Experts of a small language model: 16 experts in each of 12 layers, a variant of Adam for the experts.
Below are experts of layer 3 (counted from 0) of a mixture-of-experts language model. Rows are named router (the router's row for the expert), up (a neuron's input weights, with its number) and show model dimensions 256-319. Each number is 500 + 40 x the weight over its row's rms, rounded and kept within 0 to 999. Numbers have three digits each.
After each expert's rows: "mostly gets" lists some tokens that are sent to it at least half of the time. This comes from a sample of Wikipedia text that the model never trained on.

# expert 5
router:469498516437570459451618442554499483517523552469502577478403417457451574476493522554434468455520401485491574532460470452528519430584525442499493472529439527575503491459463492487476515443524550
up0:509479567510531519483503477504541466512604509528471468576562477514475513536546528546478452445469439535484504533508455500564531498529507519455489462492563384492456520464560598478513552478469516
up1:460477509561487510494550496540548463505503503517519458517529470404518469451544483530566542507472494460496405537495513560494419504474511541497500498611489493453498442449571521541521471511510463
up2:471545502501479466503458500457479543562541575589485483464520556493561497506464542473536503557494482531452518429553522484510543568477504553506481492520512584465482455489573527524571470534557557
up3:480476500532508435450549505531483530496454552507525527522473463428546535523493524454547497541414502470539473485439551488508477535494530546489476493602443476525537505484583515529495527494543492
up4:504498500494454485476518477516511454485419445449515509461465409536486556541502485567509503366473548587496473514481514500519507492526516515506483485527459445499456572495502608461413502500543611
up5:475474482619517466485511538469542459484553520517471517478450483512547493522524506532538483505454394540524583572533509561494458494526542536503500496539499500437486464557482464448510492490500463
up6:504509473586442513463469485526481516510478514509473574492498493516446460504492462468561517446533467451538503439485517545502503508565505521447540538457473450468570536496511489425495511500418514
up7:513518474497497509515482459477498483479456493527469452446600520464494480509536508489504468449474659494491483488406517528453561499430511455500430446563504493572462546458464435432567493516524463
up8:496432491498505479465495540474504544507519529497495499467461497509559521420539534454539450581445418466504495473528515481458464492462519470466459554536511535487473460418438504524541460447520444
up9:537436516527477514581477534501477472466463496545534481523489471525515493547558379483466476465464472435487447540456521518521516462486468450508489530498484438505450634457497563488518568504466470
up10:479532484512518416517498464509494473466504572522461451484485461473513576515550544482588495481486519496553534527503489548470542493535533423512475548500454506475519527451534442511499507543525531
up11:468541447501487523441567457542485506468423465444500532511494492466399490423528462516553523437485562565513468537483496517458473474476539507521439546536516418525517499467479528545499451490511566
up12:558487522538547483492575516504476533496439508530486545539493537527566529528531470477458484485444529558466478475449477519520472519441530475516453545497493511465424544468526535453544513545485522
up13:502560577481547555460490514514508507520500463582502485538485507485499608548485539486537505496497508499524466579525533535523523466565527466530429511496550396540586557419520456516557482479484530
up14:545480526455518521480520504537566454526550480463491452473513504506466485503538579457584541498459476461542491512473567518485471523517483489554487491493456448469559487492627553517517571539486474
up15:502534449528555454451507521509478486527550533532498457514468487518525461426498483503550521591389459446532516477469487477510501559485479480411511484522491448524508453497564511567486490478504502
up16:543568535470491455499474585469496432478552456440395462459477477497488425466452518517454483487418576518521547462497482504454533507432548454457585429544461538489537454518476508526490543498505468
up17:443542511562536513507529520438552497499547474489514538459573447460506463404524490527533530480419513508541489611568557485507477485527451512430588508611501464534513468483513494518530528494488512
up18:594372558438475506584483543431544500552529511514520534530570479564570437572554461441498515588507526495447444560478489532511565417373463431493510493488471518479437589465489539542482484501504498
up19:489538430484515511523514488507509503520506511459449510456510498478467492470516530572510461422446527499512533488421473556496476485544529471482494478466511470511477519529537472447496494509471513
up20:553545492508485431589450471419521423465451525495499353490465525508499479566562514488538530560495525424574533455486489520451555426512456429549493444469431490486482482443563590496504516523541469
up21:507461575470495508475475540469487466526530518471506466490568453498519548513560526499496490537475503537443437482511483500492593504422507528528509516544545525507442538470451517476518506444454562
up22:490502466517543460536498443485449411442431458505399459499516551481544546507598441513521509505463485496497447566543485521462477492488486525539453529491504406477452470483470530472508460559512514
up23:524531478492501503504464514479490533504548464500521486477532453518517482523522459503504496429425496459562475535555480561510480479457477509512491492498532435554509532497502516491486466524522517
mostly gets: "|---|---|---|", "|---|---|---|---|", "|---|---|---|---|---|---|", "|---|---|---|---|---|", "|---|---|", "Clade"

# expert 10
router:474533457474448517455559555561538509550512588545466501501542556459446528569504507514504546423527461420479563525443489434480525456549493584490488456525444489575482525440546494484489494532537467
up0:495599492502452466570601493489562534548500519484506492480463463502566446594632502504494473448515511493546423447565517501548538458521423539465452493511467492541476462514471597528498507441455517
up1:466484498484566520515517539519455524505497555520463457534433477482563461456489466476514505528431456504500493504510466471534508505546519572455399467415638435541449493487361524573545448534522556
up2:489525456492468495487491464503431520431441555428533474538518489497554409499479513456516490538381508489495512489483509513453518406403532512515488424475491550518531509495501499539539485623418471
up3:530538526516522499523530464480491492516604486473485526514468467492464475580620494512515511467462472555472471537494477477496439470523447476503525471533545499510521452562468531445486513477543503
up4:502474507439521500498462512489535473537491554445557480460504526518447531508505562528482506507480476520528518551471552492530526483452456359490524460490509522562503533513530511586515427464520514
up5:469497454468503443505470543460509493566479560452478475450460529523492505464528471596529494471433499511471467541537519564523509483465445483458523459493485502526479511480476516558498494497569492
up6:465493458469514519488477502557514442483533530451565477448475482474505568486546517467538500496465425531501521436462484434473478537510568475521473489540459498484474486498440535457528473580536497
up7:470487509511460472519478493487567511515537511539501445518523447514504506463653496514448497577447510510507428486533502498506491445529484482526527461599417516509464474469499509491472465536577468
up8:538596533572444469489522468448569459519472501468542442505519462474497485467536459529598515519477516529477488462579562448563528546554603458483458464449481577483517482564545558474535454544482520
up9:470541512505481451492404503513502479538547439502492450553456476505443537508516508467562501540513496470549429485404539481511483508481455541445516507490503577523552468595523432454552516520429468
up10:497606506449476490452490526474519513488466500450493508519476468531621442496444458517480507549455468546537513452494492512523586524467487424470510468448507444519447529463543493561510522535502468
up11:484531498550532457529447523491490523501512492619468483515427577492568598517546509498513469523494483507518459524516487533484495528484507508515418522453583455531551547452538442466507470489426554
up12:477529505431517494474445487517480487493545518393504524466504504490458497514464473446562504493514525479531482530507438473451573518532495533538480555543470473506506478550444504537475488425544482
up13:496527494535486397470515482516487507476453425526516506502441483502515508502589497515588482531485522520563465524552553515527507449519467425526460504505507555519458512458532538524569480540461516
up14:489512522522529484505491453491522430545498380501479511499455495545424533489431480523513547524488421464520482492448537486502460487429509467496529477515578450504461476499482476475470436501542511
up15:458440512520496426442502474549503423490580451545461457537538506498495484520479472535478549549577497504478497444487466507523557598581512564605489518464522448439519467465541550515509464587639520
up16:512530496484505484511462558509503499554454490433463509473474550530545471460574495505537514514459493506463560559524487468511524494430511451414486421379516512489449511514436480478510478493542545
up17:503532505563494468502506521513484502570460509444538524481551485488410472438496509535474505526479521510446502577459521407493604470498511520498555484495487520522511495491457499508535533458465478
up18:550498519469543443497480512442479445539422575444475448486505474504490475477486476527499491460534576510438475458551517484560535495477464474556509455554461521463497472446580563538587513517544569
up19:504555513511520514430541489464461491567520475542484464491539432524492497522502496514452513541538494596455437536493476503531454493532417431460542515522501550518551451518569564528449455512484521
up20:489553541455466491473577445493537445526436503520502492539439472507456449480552474530486477504437489492449464551521506502549522420518559488452518464426525519508472441536447520507533468481521447
up21:576506524500537573509474375490568522408496489577519518553459580523451565439493548540559505466476484574532506514513537490490550506517552455493465494566448528468485544499531532484505512528519453
up22:506537516477504462515489504447446470503468461516497492432510482501538503547425504541544443499539509477516514536543536513492505444491497440517522464511508528480520465560459506577464486504564442
up23:502510541524511447503563472536489588374503522576583524513525547512452469531450471556505556521440485557536420544454528472493440470447471461471466485488477434486447511481468529457477523465485449
mostly gets: "sq ", "— ", "down", "Apps ", "Suc", "lin"

# expert 13
router:497521506462508512464565536526447490472475538438495500477487526469484442561525516529513525472514460462502518457425532456532527413568520598473535483546459541546528452449445498502513528545518523
up0:483470598533507516529518434486460550532527509536466510491557412508517531459510537474533450476471527496526563503535436527560489471438434531477398467487548486475487502561499484390531433460543483
up1:443496557491490494481437516512478523506506473455478510529440478527539551533458492534507487493457442533511457483496512501600527466548478503539492488480517536466554491554542485541520468463515482
up2:478561559496459474402484526448493503462509520539437491546539386496421441511491564459525425492499488498525507509488458501521482471477499528473471442513495454465430533491522462393567449524493447
up3:467517492535499474494503493424548514551527469483526507449541456422504533477522471488502552465439478437578476556554511437465461537433495472474475486487527548523496554480524447494531484554467442
up4:393455515463564538515515604527485463530540471466416487557531522542495500526508479486504485565517488489509512476554491534550559544562456467466453403581483469472489454488546482539497551415471504
up5:486543485518473502451525444556578556465524471553487519527593498539518469533454468509484436455468512548503542518459483539534453432505540498517490491536539560503433448550506555535506520545510511
up6:477553497466553532556478594487490488474445487541490508560434451511458489532500507510556496590466516547509473527499518562550385456547546544476472517496522413492520515504642481524574447485536478
up7:449576451586475460517508544548584534523452488472506475492435437468494528476539545484464470491526482480546483540488498498473453501504509481460471544583530545499514529486509416480549471459518496
up8:434444516531471501601493464505564525443514561474560495519507466474466478424504529541509503556483509533551495503455454554476501436436521464487422467548485496535440519508502517413494405533504488
up9:488535494585457490426474561441570524527486569484511503450438496507506503510519504513538512501451512546478548524505531488518475568482518452539466460513573456461513548587487512451455464503502452
up10:487504488502482398587491466553506541501547551511548522542479495498482516444514480491430533498474519490498511597457495476495430521464455437544471422434525542522455521488453485426465510491528467
up11:482473521466476497506527495511487423640552561513544520452506540498486483423472501480485551511518457479451508567564501484505568559447437438485544501518500434472515553465456492517492529533423420
up12:480493535494535516424496533439532512481577501459622495461464530534503460604476461506538551536518456488450432482550492495525549598575563500452490501505445466492492489455502537547451506559414537
up13:438476505473417534554531478520450441470543497479544522493582477528515478473514507465537512485482485510480466494546488507551551545493473474437501445451523484520466461428474507559522544527442476
up14:446519476492454524524460559505553585520519493400564511500444484493530511535459405500500522510442468485466468492555504510540428538519531538470474460466511494439513489528482527477460515554489450
up15:554495541491464515504549482450493416488464531518494474458553464472387470473549515488478512552533518500552496511493472508386528505508519485474488525528491483513489502469486566478552501506486471
up16:502519451486451519449505436482457504476517450475479502509589535567530472540476462518455515514495477536483488520481516509507489476550534469530504541547517514522455540511506564585453583529482516
up17:436477525511488442636490431535548446475557557524465542505557464529508480425468491543465453517468519520544497495485459532475577458433510460582461491495477499576436483502477577516541440526529440
up18:480568535501517473435506584475496515493509493511499498509524458424477485466530508433513500466523489485552488529562518465533445518492471580474448441520513445472475519458550482471579489530458489
up19:505417536571475535532491444563502478507514520514550515506532501505446479455488491546489477452529491543518491529449370548505520454492530401411470493477565497498429500489507554453564491551517523
up20:513495552491467515410492440456459469462486518540449532519545491530484502609464427472463442432491488526470453505472426551556513479547508549451515548491539550402495444501551528586579564530502457
up21:491449562574481545407516493593501505534547512511463512445530512554576466540528402447425527507555497487439530547547507526520544525552547503429450495449552481409439468538471514537523553543466517
up22:556491465476571471495507521511424467493496489544548536530503530528401461575443503489540462494594481556472548515430441522527492513532476532503492544548468513513454518460486537566488528510492485
up23:413447536478505540578481568505496536503524534420513507546512512554450490451445436588432488553521480504527454506503502519549558505549566494535489481486476494553525458570495568505487409493536483
mostly gets: "Gl", "ag", "dec", "arg", "mat", "Const"

# expert 12
router:445523516532525535465562535519554497520513548512479500473499502387450506484508562483454547472483475485461492498414544440510523458541528535485524464509486482592481501459427486505525536503475545
up0:568567530554449485531456498455488435495545483487484510508465463427480508532478520513514567512414543418509541453532481541558506548455519544531534484509517559497502550504490449589506511587520490
up1:579545518510429497504460434495502429430487495569560524524519549459525558536548451523513509563508486501497453504466468468475499546492471507433505449502542470471515494485512493552547501522562506
up2:578562536496536493479499560452564544527533485504512499505512494481431472543448470548450536518440524494520588496530508510528548499447528484528531524462501516512539578539540466500534518453507438
up3:486513528520578470467517499511411495512454540453543496537460562566508423513472493547459495476478541520463487504562481474484546498499462505462501445492438469539455409475552517469455476473455487
up4:496582479544503444445515563508378433564418507500453478446427521538488453549461450470566503458454532483515458414560489498473508515543486446470506439508466471552497568502424546530510506494526538
up5:492550488529459518514442490495602480484488446514495471479481499487580483464465450461564484552462513410581449479582432557487437543483503566492540509564404488493490493578532486529507539532425513
up6:510562556548528509501566558478487500465535511523522475428513452524480515562402433527458466578542553485436499482507628487470487508488482494554489494548498517524418514450479518522492521404544510
up7:532509509402566490510500476526440470505497523439527506544544500487482508507508545487490506547529508459431457527493509563537429501534545488517466564443550522531506498497589416526515450449513448
up8:575552460476531501491493506506477457476561443473556494549497498445428515554471506555506539512461500476512524534462493531542372543517518527563539493469556588494511565573479498558492504512501538
up9:500525503431532535494529493474535577495526515488498510482541521515539568503454422477479513547573474491551477496497506489460512469495474473524552471455463530459513464538483483494561501395467471
up10:444566444519504492531539553495583560529442553505502493432506511500580514542438501487467542474482529473512428507546477518470549423457484444561517537482411464518445489485511506499492504454418486
up11:474540510539543418376552541497429462449529497497551526450586455539453531543465475513430458508492497492506525545566543491467448475581493475530514505460461485527397572537499470465541455409546475
up12:530511525504496477489468528513489521514421467563584496434541541506476428510527556552457527477536551555495470510507543485447545443443439450493469476495450574493558541467473562473501461515533572
up13:564560490478533542526490507426476524538519478460518467511418594489512431542498539616505563461489523453452485471407471524501521535484522490525511485486490474520558492494533556534489487550511482
up14:457551497536559476468537510467481501512542536463484509461497611556548528553514503474472548532498485456478520580481505506501479457566475549521521447503434515488504488523492495489484433389484489
up15:488581531508567452464527532547471430466490477472508548519562522446480454568517541604508467453431512519515489535489553446468496492530510457525491487511531529514428556552511461454543506454523528
up16:528420422552433476515519475522488496503563512504559453498484537438498507518576503562379515525442499522495505463491555495491547512436479600534483509562578497499505481515461517445506534584572504
up17:556563620484498537512485497496466533412526445497500453606491425445389519465462478585563501566508513557468449558500578501471444456443532481525535516539543520503452515485496486541525495498505521
up18:464539552562488455429476490528526421476520472436473534465486462475455575480454441460495472548533540492528493497512520440518435497571542535533469453548528525514438553508413556393481486534548532
up19:565550524497522510475455484464452492491513479488477469560444494471408509495489548498559498476433502503485516506503501510575416520471552535469476551472549485534468532504550506526524493519509550
up20:477497475483499454465495516490579519505497516461629473456532518451522400494495514561484466480578465536534488589483556512494448473521534554546474493483513518491453552528532519474509461498508523
up21:549486481397569546529507510519472478475561473446493506575470482463524481492475489550495542498491463482488490544559457547526482503556547509517438494469528499481531512526508436565446523483503516
up22:488509532432477433506514523513566471564491475428540502484521503475539489508492463511440494531511559491470451460542522559487515512452548480522445441564499542489456491474484421484480478549539554
up23:399487438564516485422531530592486464504524506486462552496519525534508500590533433510567477456506468494562473524539474457512521560556444520498467441530435423537468552495464532464491471556492496
mostly gets: "All", "rel", "Miss ", "oo", "Lim", "ef"

# expert 1
router:445517540482522522475612505526521494549529601483518496513471497346506519494507514544464512507527448432471488497440524384541566493543495540511473461530505513583542488467527518501506538508477538
up0:514507587465475599472520547469500461535574556498499471446535513479480430552531517429568517527503488543502545539458517539464415386489564554489502534480485531536527489523541493493529508492498447
up1:493537483527544481491502504568539525451473526451485455543492483599531521488584491452531504388519462520539444510507556493474508541511476457536547519546556493521536571474441549479419433501450503
up2:468520544534494514467525575436561468514536527488494458422517470526534463560529491559527476536505468586510529495539458521447412434425570493468414538498442481488484460518546429544514462564478482
up3:543553572470573466509485511495430467465509451489550466535459404488412477445488498530518515474503505484506480582518515537463551514529488500508434450539518482456488536481414530454510432464522474
up4:480540501481538485524471535465515519519547471455477459525560617535527577494580526531472511448444486517460464476523459480489521481514511532469577456538487524420509472519436449503505520486484547
up5:587550468429505529464460498464538533650544478498554527518490509440529480449422557505499506600490498464535542486504527516528478524499508493492527459450475498469503388512553416536530532422432505
up6:536527517502468550474562502453453476493502549518474459439535488504441560561496476569584503475479532478496519546482481540520421458492440442581474472499512470550455524436484390466465534471541452
up7:506438547450457431458452391498533496560449458393424432495443468516517523515516468452514519435460482508467458455483437485531508474552464493546524505478531512464557522510465478523536538614580507
up8:412557477419560477451435467546470515509467532533483470575534452617584543509513498418530510492553514459568462468463540468539478554552535436529572459539499527506515483518440533531448492425572495
up9:456506473485415533527464514490562568553482527472526495573484549494562505475495494435489476519483483504493503446421492518559483528521525467461548586521460493539477501506550454512489602473468513
up10:452562504524554399515555489537464498461482448482509474592551429472424502543553451545448551467534479523485478500489524497521536558610503532476502452541535469438521562483475550476498551472502504
up11:470566530547529510474529521526453470493572509544460522441564445556467483536508513606478487476512502543474560548511473542456454440506531523455496543500483477482551555523554529469481475523530512
up12:542486496575480474463486481483487530533569456469514495515470517475475541517541469525450559434465491480464453543530438447573506472565427441441487453482504494504516467460494475511546498580501538
up13:561475493507518444518504487421477517473555448482501478465419523452460540513547492484511509447499473485445506488468487490509503433502495485505465493410518558515464496434495486462570464550547488
up14:571461489570472476508504523483515383505539464539513487438528518431557427541485530547483467543520485510494529535520502508480468414452516544497474528470474496529532513553566482526546535587500476
up15:546503573484494494473467487439502480610483491516507514449451514453530433492493507585498490551445523494451478518501477519510541486524521495522464531472435514494498419491574482496587483596496499
up16:532487521422466493535485540490494445465471493574577500499559533524538534511446485555556448506569560480439500490547515483542494468467470517537477492461484484485477453541545520468464545489512431
up17:476541524387508553499528510473513491460524535532551557537478539453529508538553485524459481505451565501553519509530556500460549503492526563444521411530508535495479459470452493518490527497449548
up18:538501510545537476486513447499458501616512537484520494468512540470501463526502569549441445525514443518501569518532456460534504459474538523464462518540458434491503524557495460526543540563540469
up19:456538472581510547508526528525490499498493476474452504580443486552531524477560480448451478436468514523542458477515549522478563493538582459509459569501562511491571553446521557489545413525495526
up20:493508499514470569491490540471557485548540511482547473459550536561603500464510571446534466551545476559516548505493502527509435464412554462527482534477480467504505465539585439532481534475523434
up21:442552528548462528556505590505526496494515510503491554479552544525499507520460463453510438512522465562518554437477470518443472412437547487452599573493512481511564503541576500463486516508544517
up22:492553487487464561509468563556558454513509574517547580530463447555495474516454486503581521579464538503527471472449527520434389487445490445519510538448507477592522446512544463449530498422450463
up23:498507506477487575455472525577497481617453506458496494503521485577500478519546474422537510490495495522527568474427532565546454492494576461543485541503506455557535514505601499530538519469579481
mostly gets: "ip", "Sal", "ac", "k", "ol", "Lu"

# expert 8
router:516535517474548491498550542534543562489512571491465530529473525432538489467475523490447514498558433465541523530444506450517473441533554475472469499524492519516560541510494534493513535497506515
up0:476489606465545415551496440475506498483465493507511501501414595579490549518412482563542477478471525522501472504515549459439434508551506463511565555522513503530484481526500489483463526461542515
up1:472499504470563433506450509517493497475481476464510571464569476549460536477495495508486455541506463488452466542446481469498500500524524523468560540519484540491539499524441507580527485508501441
up2:453444526518526402514461484433472447541410462568452499425485517494514571486479453524496434478436470451446415517473559499515448472478549478493509464543478533495425553497471549510506471442512519
up3:506454555512491459443491427426513506563469443489490509522490582552480466522413414507516477482416533540495464425550515468549502442510506503549611492477500512509460493517477470525488510466567521
up4:480509523505539455496454403546508450456493483515452463502433429521505498497508508516581461486508418525521456451468467477523547450541438475516503492553540536511487558525512553486513472502548467
up5:477527422461447476442579542443518513478512497478516472477445472509466497537490526518464419469490482488527495473503497598548463433525431504576485510462460567539549498502543487530472476495504482
up6:516449519505477461445540481539505491527451558553560488483493513532495573517504520473526448490441493442510480495382489512535476501531472557438530491527480479536462565468472471550487497454497526
up7:456532518544559549588487576432504516494503558514471575473438493486451503437497515499464518475520518518512541507477504487437543557520650494455454445487507480507519503539533539451509494500539444
up8:490512564512512476380509483503512474483522451482432529558471492484483535493483429489488588466473468476486591508497504501474524575524571571559530536597446494535521497542493446431501521504511545
up9:485443455531474466492492450501484504523491561469474504517457410518458524493483522560555470481525439536469607426463504432480482528538577554480437488497504517536505511600462536514594561474455521
up10:471466555491482530480547529576479453460445509565473438459486472495458560509515465504496556513475501522492442493540474585475524502458564529566424485607464500503491525485495548440574472519476569
up11:406470516540517457527481470465473451468465467499424496484477463494432548557487474539438474585540526517416470565482514458475451534578468507543546452518512483519515523519433518569503534525499519
up12:469444448529534433453480505545457532382470550513563501528470427496484472514504474523568465586533486505475522437490501500479516507476559576490451420475396455486505479518515509525555537452449513
up13:475431527484519461497441521441500499461477496532504597500495560555491436501563507507500531566487486513434583524578527524493496573439463533479532409486556453483501519509500502483511379451459471
up14:510557480515444521481448442512510453503508470421434485526478460475481516539562526498564582535549501509468488481512473538437504536456466527524503490514516496528510497544553463452557520506521550
up15:522483572591585460499446507498509456493511456463482555490492525467531486457572521451472528512515548523455505495470531464515493569475468544452565394533493516482500559526494582462527440456503516
up16:550486541511476500476580447464514536471504467468460479494506569458421523458479438491482552476494607577543548511478495517495429481477436605535525559515461482494524390385472457511524479525499522
up17:455481520487513562419499535563487439515485449488503468481507504483556514527456425461501458529433535495475495493488477553472482468556450465514550490556580508508498593505540468477503548576459515
up18:539499495428527480495429463515462524516481526503544483496519589527455576420505572524491495510451509564532472528509526546433534502519484475469498396455456470483456507500564549475466483516501467
up19:468458537496508480498526446492470476512530499440528500422541472523478587463474489534501414511528441578476510521498540421446415469513529515514481462535429491512453512522540474586498515524425516
up20:532522442482517530530477455534463494453476474516537588488483496491501507464487472444523518516530410479461500468513472441420450431486564523503497479515469517498541431501525503538498407486513567
up21:484550557482618541496457458466470477521512479534498517569448495483484511518537503516518491557507486589509551469510466536461514489583529594439564507532518440423541517503485465514531469485498478
up22:558436513534504481447472494538467495461479542551465534499494522496457492514489526456514551379500526445483567491497457538457532569480564588428502495543477504505500516525461433492494509501491487
up23:552515519449500483486440449471467457509454461528625441440493550489550472514539486521530524540435528547491402548456567527493520461522442499498469463508547472491461533497499519486530453516521457
mostly gets: "″", "rather ", "most ", "previously ", "<", "\"."

# expert 11
router:475446610510556525497597531508455534478520564468545593494469517418460466446461523505529463486514461476475568523452551414568505444555505549497534481528458523531543513461470521529527564476504521
up0:479472431491449558480530492552518527480466568457464517543483513479491485481466566540479495500451501428534571459503497511423514550488516490485421542519513560503440517502493516472509549526465494
up1:574517489457495480545464457477544556494459546548526526550486521463487510481481496562501465411514513569430587487487503531566497489512520519516500513483496493524560517524566495583547497551478512
up2:503496394526441437445511545483463463518518508507415530517564476495518438516472543493516504494498498522510532528518592468555501493506497526503442494543475507455439502510495477501515475456441573
up3:527486474524479503455455519596529495455505531486460535488398488599473462460419480531502558459561508477455528438482521527431427439486554479475478498496504441526443484582463529450487498510475419
up4:470429498474506526506513522503552525464480494579485462488516550504537521508502428537513539505517526488543518553508545507518463382511550524549510521467541505508533540540508512475425445531547456
up5:484479532483544561517459474483556473461470491559536422507464505477489517524498492506498565519556499494500463558484486513465507488470502479481513453432524489516572486505557473459455469487512486
up6:476481457465486520517513495472455468536450490518504503569538497540505527504525484530472525414503535537523489481530464540373534502513447406459502497529517508543517460547490536637466477420596474
up7:440466478443425546481562546538492537504501478393521558520523543463521529481467527420564471518468542461473548483509559488509541527532497422532446542506472518475503519462498515509487556503456497
up8:525464497499470514425581430489576489505552509402427584551449500535529466430438542472552563495520475481495564461496440492449478602575502463491453534543485506447533511504522564519491549539459488
up9:498505502482539469529450472466462510553521487526557498476467502468435512504427389456476519511569517464496483494455390486458509466481532482530492482444562505540523530498482500488512545489463459
up10:572477453448439472444548512523511483494550513487498508525506508539536567560401518489509541458514531546552430413484482463484544534532520477458557466482512588528486441534477471506533513470488453
up11:547421502502451532440531454537515527515535549483561474443508525499543519488414483478496478515538474483566510502485531534470465468496541457510382486463509543455483525513476531485529520522432441
up12:534470517507499524497467500493423469510451529519525455519508459498560502490568452531475508424592549503555491503485476519489503532502452528553496518439567576544547550497569517468530492537517434
up13:529459520504550516567477491528463460498495474503563497489497561568414554502514455494532562463511519460502592574513500507492464436491447472512524521437596464546584477540551470553455511491484476
up14:489501435543442544513446430470523458521471492505491537532507473513480473556558451517547468492494499404577551546504453504509508472427469463507418509426462493511529530551496575519500512514493450
up15:462463422504460476545503442548421524432467514537492458388499523458465476480513471529593459520436539525532465539454499488596527530521521521544448441538565520490488515476465409512459442517516506
up16:544554537514495463513532525504476441479534488529572492432500490506543548519473538519516474494565447509533453524535541512483526448459510459493484490468452557456455474549548499528523503556620512
up17:545517493480490501484462468489479525500487544500408555464512497502523436514432525506489507500526525467492575427459568503435574508543574430509454503499507517479543476524508493481508485512488515
up18:509531519497484532471480569499508519528463462558504460617576467470531465472451540450610481508526497494475507474460508513497552494495480538472475473518486428527528509486454471495493437539577491
up19:463539546448461539482495435499452520488480477506456505523414442551459503426556500499588510471522504584455521468443440552504499502567450493496595497495436459474568453554521514508476507503566482
up20:500496477525457532474502542465504419574550486520502538492485556547516548457550488542595473567386498523533449529526468468502517488506471458493399535472483521523519489520490512533400547485546527
up21:561485481514426504462512541463491547480562511512545517558535489508479473510527480492538511553562502505514519463454571510512435501539474527537543501492433511515534469493582512498445495545476485
up22:461482447449545552505534546569527500505462563484455512500501513535524516521458538514509505443497509460522498486533526468471498514501508478507456485531499517477417447519452528522501473506484545
up23:503498480478476483521491558526553502481499521564496528502494528516476527515507564489440493458506460516471439488541506581446431593438442490450462456520517539515505490510484525545471481499434491
mostly gets: "Population ", "ments ", "tions ", "information ", "ment ", "services "

# expert 7
router:451517545525561505498578501482461510465551562497549581450501543430475506492532495557511473522437419501492492522473555429545524454518497525453545471545423467576597526402512555531536538470471509
up0:511538504512455520507538490506482476505463529519532501550483479533445508458516536496584501484512500519531507492512400479576468487535571480497503476525510515477562598507537451550560468477448535
up1:499510471522450535517516462467524431509557510516506458530564561529486394491482533528505557500475487511517442463510549503472534470519527537453540543503502526503420466456439518492452525498506482
up2:529511542503494440507476477440463450564561499541589485568578401520466485523593565482511500576514484536495515591464514500500529479593475561591548527506466491561506442504476548489496508500506462
up3:521484520526548453479516497455483477459542507437515532563425530520473539498492522477479496483503478548451549442526491514496477501500564477510589521519479547449508544446442500539593511441444503
up4:501490505464460505442478435441556504532507471537580508574469509479497537489450480496503562510487580462436504499478420537537463529481526413546440543442470487526574573501467490478434493571476479
up5:590472517489511516513518508428533506459525519429419528490423527508605552482509464473463506526542513483384491492490472500502539527460493468492551473437564484445446457525483464515464486466485496
up6:528526482528357504526488478510491491525546491497472478561537469479506530516584595522494502539452482457486512578486512466529532479520484500535536485538487506426502518503493504516551583527544513
up7:542481542560465508511467404555526490433498485477490500493480556449477470526470456496521520519484516447492499451484502503531509508433510503517387482473523573533544525498473505476433551459573518
up8:483520449474482460394528502568497555504487474508540490556523457513474484464408474543485495465427493562530528516517429573563486514479498495521501554513442552486477578552492517529614523541520492
up9:506535488538498501543494507474603556513472494518504555437473534466522570576489508556535499486513443470501485477495462523510511491428470479483491508412490391472487497487576485489560537548527507
up10:466492466483502457455471481528523564520443493536542467526522466430510470522450438474555500452502594474456490463496490511565420475410471509587443521500395484519516481471476497436490519496460521
up11:584496489569413521500521538511539449477532514581490487487513461519585483506497504556465490480543494506473485489491545440437529476434509525475547497467507496472463477496502548488456529493507513
up12:546488446522531511518476431452551514465486472439447544504453493470489572460495557479448511562478519496492538518503497535538502461487490440484498475461454503461466433456433469496509500481523553
up13:485542450494526533478527540516431496564487506515549459527463496528449405499414521473549494397549472491479511471489524600482489522528527521491468515551539586552539552566478499507559490555496390
up14:470489487497516504521501472494466482490483508414495496486477535500595516440530436500481546500510530517487506491485490482500478494489501458469525525644461565520505507522457447540461551489494521
up15:483496539548529439532436547491499456469510475502536512527518461477469558466475423485562468462519427498470458491490502437543429432558562553524457533460493529531517567487395479481537467431418545
up16:464451419482545513560490435455513466495527528522513471509565442508566513446518439524473433535425550504527479520508516469469510464474522575504485493474460534490459397513452511426479465524489507
up17:481595441499473421515425555482446494523517512536578529514514492532512555493636492568562463534458502565562540580518472492554509542576599513542510470497491559539527545505491523520571490488530506
up18:468522505491521423512527432427494513478543529521500489510545458492467453466479504522475481403503471503500528552497533511568499482512508453456484552458483518545490487464474488504497522463467488
up19:435501465525465450451485537452510496513517574551502537554505493516496533452481502509520532468433525510559522545474518519540533513467552508501469474483481571555445515541512536531440527551529426
up20:508532493484493486487520382559515440500526492485505481531549497454474532480458557448528432521486541505556489522500529471513476503531470483497451554481494547536604545527498490519461507459449540
up21:490476585527447485481533539537496388531532570516572520539514482544529436486462453486505441540467483516542466571531565516435567559534494621567500539513499506491533504460420555461510516494548546
up22:551500438496522509499431513551585492495476484498475461446492447431488508526471457528506484437507522529533441469469429547499421460467473468532511532508500484524472514553536459477483472473516496
up23:464522472505546439456493558491424514508488559502455487528549486492534473535622500497550536519512548505476527494488573525484558447488525558533440435531465483516449506493522465419459499512511492
mostly gets: "ley", "ina", "als", "ets", "California", "ace"